Experts of a small language model.
Size: 10 layers, width 256, vocabulary 18150, 85.2M parameters.
Experts: 64 experts in each of 9 layers, 128 bilinear neurons an expert, a softmax router.
Training: a variant of Muon for the experts, 632M tokens.
Below are experts of layer 2 (counted from 0) of a mixture-of-experts language model. Rows are named gate (a neuron's input weights, with its number), up (a neuron's input weights, with its number), down (a neuron's output weights, with its number) and show model dimensions 128-255. Each number is 50 + 15 x the weight over its row's rms, rounded and kept within 0 to 99.
Before each expert's rows: "gets" lists some tokens that make up at least twice as much of what it gets as of all text. This comes from a sample of Wikipedia text that the model never trained on. Tokens count by the router's weight.

# expert 61
gets: " as", " a", " called", ":", " named", " known"
gate0:57 44 70 64 41 38 61 27 35 54 39 48 45 27 61 63 46 45 52 52 43 50 32 70 69 44 40 63 63 36 66 56 42 68 38 67 44 56 80 45 52 59 50 18 49 38 85 59 54 54 28 55 54 43 43 39 45 16 35 49 42 46 63 36 65 69 46 71 68 43 67 66 45 72 59 59 32 28 40 65 25 47 72 67 39 34 58 89 46 39 54 67 67 53 67 60 52 31 60 47 52 51 28 61 48 58 30 39 40 61 60 28 62 46 52 64 34 72 64 46 28 43 38 62 40 67 30 55
up0:38 33 70 69 30 60 45 44 25 27 51 43 42 22 50 80 71 81 27 62 39 51 45 66 31 63 59 66 69 48 88 60 68 69 73 64 36 86 43 56 68 71 70 28 51 45 52 55 39 42 65 37 31 55 58 57 38 55 58 26 51 46 59 49 50 46 42 33 58 32 67 46 64 50 25 42 32 59 49 73 30 52 55 48 70 62 36 62 72 43 43 38 40 38 34 35 44 48 50 60 42 36 24 43 36 13 53 49 75 58 45 59 56 48 67 37 67 38 30 47 29 46 36 54 56 44 57 58
down0:43 57 35 39 65 43 25 57 57 46 29 28 47 48 54 41 33 47 56 35 47 64 29 53 36 48 39 49 40 45 41 41 42 69 85 56 48 45 65 69 60 51 60 47 35 25 52 53 53 28 59 46 58 51 32 82 78 43 49 18 41 33 54 35 39 50 64 45 55 52 71 55 58 50 51 61 56 73 61 57 48 54 00 43 35 60 57 50 39 65 56 65 52 43 58 42 67 57 65 53 54 60 66 53 62 72 33 45 80 37 62 65 31 37 32 24 77 29 22 65 45 47 55 59 59 48 51 45

# expert 33
gets: " ", " |", ";", " —;", ");", " –;"
gate0:76 33 49 57 47 37 53 44 41 73 66 29 58 65 62 84 61 68 73 43 81 48 58 37 00 54 38 47 74 39 66 34 53 43 51 37 26 37 16 50 21 32 75 60 48 55 59 49 41 53 65 60 39 59 67 61 62 35 42 67 59 42 58 41 51 38 26 63 28 32 35 46 15 65 61 42 51 32 54 65 87 65 60 54 29 69 56 56 71 46 71 27 43 53 63 40 44 69 40 63 59 43 46 36 39 56 56 71 46 58 40 32 56 99 42 63 50 57 54 55 38 54 53 36 27 46 37 40
up0:47 67 57 60 52 59 51 23 40 99 47 52 46 44 58 59 51 69 48 45 73 62 36 29 64 56 61 74 56 38 55 34 48 51 78 42 81 62 26 42 53 45 39 70 43 54 71 60 67 39 35 52 32 37 40 48 79 59 18 62 30 28 33 41 72 43 36 41 75 27 53 48 35 51 67 48 27 49 36 54 72 51 44 45 41 64 41 60 57 59 51 46 95 39 39 47 83 52 20 54 40 34 52 34 47 46 59 56 64 54 68 22 33 55 43 25 62 31 54 44 35 44 52 51 49 61 65 59
down0:59 41 57 47 74 65 28 38 46 66 55 29 46 33 33 77 76 49 32 56 35 35 62 56 60 48 46 87 52 38 60 45 58 61 54 52 50 11 45 46 33 45 50 62 70 55 28 44 48 56 62 47 35 58 57 38 12 63 61 50 68 63 09 26 34 55 46 35 63 42 64 50 76 18 45 47 62 21 79 48 57 18 56 54 41 72 53 59 33 85 49 47 58 48 45 33 43 45 35 38 71 48 46 14 68 39 32 63 43 34 45 46 40 53 46 20 39 38 61 42 69 52 85 65 48 40 53 41

# expert 60
gets: " the", " a", "'s", " his", " The", " their"
gate0:36 60 59 61 57 42 60 65 66 47 46 67 73 34 64 39 44 48 53 50 47 46 75 57 18 22 41 76 56 44 40 53 44 70 30 61 56 74 68 64 62 84 79 55 27 99 15 46 50 25 54 62 78 32 29 51 54 57 41 49 25 71 57 62 24 59 72 69 55 52 62 55 57 59 48 72 59 59 61 07 54 50 39 53 45 37 67 58 53 55 39 54 70 84 71 18 51 48 69 46 61 51 59 44 49 28 61 53 43 50 32 37 58 31 47 48 69 57 63 63 68 34 44 56 43 29 38 48
up0:22 39 37 37 40 58 63 35 56 36 44 31 50 32 41 82 64 42 52 54 25 17 69 41 41 48 73 48 47 39 37 54 43 61 05 60 49 62 42 57 36 57 78 56 39 82 46 47 55 45 42 67 78 56 52 35 67 63 46 44 58 72 51 44 32 11 91 57 33 35 45 69 45 59 43 55 78 31 33 32 41 28 24 43 80 45 33 55 56 34 47 62 32 61 81 29 53 32 52 56 78 60 51 52 57 62 42 15 39 49 44 64 59 50 42 38 31 45 62 66 50 41 25 76 54 47 55 71
down0:30 64 51 63 47 54 35 17 51 48 59 12 83 53 42 68 40 61 71 49 47 23 56 36 46 50 37 58 56 85 68 59 51 37 59 93 62 57 42 58 52 60 60 47 34 78 55 56 63 70 69 73 67 77 67 64 34 31 44 67 61 49 47 55 42 66 53 54 40 61 56 63 45 19 66 18 58 34 57 50 36 67 44 46 72 60 31 50 62 35 53 69 33 59 27 39 48 44 42 37 36 63 39 43 83 30 73 57 37 88 27 66 60 44 49 45 36 47 72 63 22 50 50 33 45 45 54 24

# expert 63
gets: "i", "u", "a", "o", "k", "h"
gate0:46 49 40 40 45 36 58 44 57 52 63 50 55 36 46 31 96 44 66 53 40 49 43 44 42 60 29 58 49 37 78 50 40 66 40 95 27 47 50 49 34 50 59 50 72 56 32 47 52 52 73 41 34 35 62 37 16 64 60 36 47 64 47 25 47 62 50 47 60 90 21 63 20 35 48 35 50 78 49 31 74 60 51 41 46 40 44 48 10 44 48 70 70 57 39 28 55 37 39 80 67 33 77 73 37 43 62 35 39 46 60 35 06 86 32 40 55 64 41 51 43 78 54 43 45 45 36 49
up0:44 47 50 64 77 29 49 59 47 40 55 30 48 34 39 62 70 15 53 48 45 77 72 59 37 54 72 84 44 72 44 33 47 29 47 49 16 44 62 42 21 71 49 77 55 65 74 30 48 38 12 40 44 27 67 54 32 51 66 43 44 36 51 57 77 45 63 54 68 67 37 47 54 32 53 79 56 50 37 38 47 59 64 49 55 49 36 31 33 55 18 56 44 62 51 34 49 64 15 68 44 53 43 76 62 55 36 46 65 59 39 62 53 48 32 59 36 36 55 83 78 54 38 37 67 39 65 38
down0:61 38 49 60 76 66 38 53 28 49 45 18 42 51 44 55 42 77 44 51 41 48 59 61 55 47 39 54 56 48 33 36 48 37 22 39 55 53 60 45 49 44 54 50 64 55 40 52 56 64 48 72 49 37 52 40 16 63 44 52 40 58 53 65 55 50 23 56 72 55 75 44 42 47 52 38 49 62 52 62 65 43 59 49 60 59 32 38 40 45 14 53 30 51 61 33 13 92 23 62 39 36 65 27 47 40 78 38 41 56 59 56 47 37 57 77 73 32 53 39 42 42 45 30 31 47 57 61

# expert 20
gets: ",", " and", " &", " was", " in", " before"
gate0:64 53 46 30 42 56 47 09 35 47 38 39 65 47 29 57 73 75 60 61 34 33 25 54 47 77 53 65 58 42 55 63 43 54 47 41 46 61 60 27 56 72 33 49 65 50 55 48 63 63 51 38 65 36 56 45 63 75 56 22 48 53 42 74 50 37 47 58 51 35 31 38 80 65 51 57 53 63 59 49 44 55 76 58 34 55 43 57 42 25 42 55 23 34 63 28 50 50 49 61 43 32 63 63 52 55 35 59 41 49 21 60 46 59 88 46 45 60 13 51 65 42 74 42 35 48 46 48
up0:63 48 48 21 58 56 45 57 86 62 58 74 76 74 96 32 51 46 54 63 81 39 55 69 63 66 30 51 42 84 65 59 31 41 72 68 55 25 25 49 26 23 33 43 45 62 56 32 32 59 29 27 51 81 41 17 60 47 51 43 39 66 72 21 57 62 72 18 72 32 45 11 60 48 70 35 70 78 53 51 33 46 44 14 54 45 70 48 52 42 55 53 64 29 49 62 74 35 48 57 41 61 33 51 19 32 50 58 74 63 46 59 65 60 42 50 45 51 62 55 51 36 61 41 72 76 52 38
down0:43 18 54 21 50 40 50 49 38 34 50 88 59 22 40 34 61 60 41 55 19 34 48 58 47 36 42 65 67 79 68 34 25 45 41 56 77 34 45 29 42 52 21 70 48 63 50 79 60 49 51 51 46 58 27 52 30 70 35 49 29 54 49 18 30 56 15 60 52 49 70 24 37 90 51 09 50 38 83 66 50 52 64 61 54 61 58 39 36 29 48 51 24 50 50 54 66 34 72 59 43 67 62 75 58 49 59 72 65 53 49 50 73 28 61 58 75 54 79 50 29 61 42 67 49 38 40 54

# expert 35
gets: " =\n\n", "\n\n", ")", " is", ")\n\n", " –"
gate0:43 14 40 54 46 53 57 62 34 42 40 56 33 45 43 81 61 56 72 40 79 38 46 66 49 35 57 47 64 80 73 49 27 52 41 72 79 82 69 37 60 57 39 75 18 51 63 38 51 42 47 24 65 49 70 53 34 31 72 35 51 51 53 32 38 29 52 31 50 50 34 65 68 47 72 55 46 43 76 45 56 45 29 64 41 47 35 59 50 38 26 60 49 43 54 41 51 46 50 50 32 64 38 56 37 12 63 72 37 72 60 41 64 55 51 50 31 57 72 62 47 58 83 19 27 56 70 65
up0:49 48 47 67 58 32 48 60 47 63 70 51 39 82 69 64 58 42 64 60 62 34 20 46 43 65 56 35 55 51 75 42 29 11 15 70 71 55 31 34 33 67 57 74 35 30 62 37 51 39 50 21 45 41 85 37 47 35 42 57 64 45 44 42 52 23 45 46 53 53 43 32 66 62 65 60 47 79 52 68 51 42 46 52 45 32 64 35 59 45 33 51 65 42 74 61 38 39 72 42 64 52 70 72 87 43 72 55 50 54 27 35 47 48 60 41 52 33 58 39 56 48 58 48 60 59 43 64
down0:28 70 39 53 49 44 64 56 69 38 65 41 64 31 59 37 56 65 63 60 77 29 68 54 27 48 68 30 48 89 54 68 44 54 48 64 22 70 17 65 64 27 57 49 17 67 46 65 29 47 34 23 48 46 60 62 67 67 33 26 51 37 45 45 55 34 48 58 21 35 93 67 29 53 47 77 62 68 55 53 33 54 47 34 35 32 45 59 63 45 70 96 42 48 29 32 56 38 54 71 66 47 45 43 50 38 54 59 62 60 69 34 51 44 32 56 41 23 48 52 49 64 57 67 79 61 50 47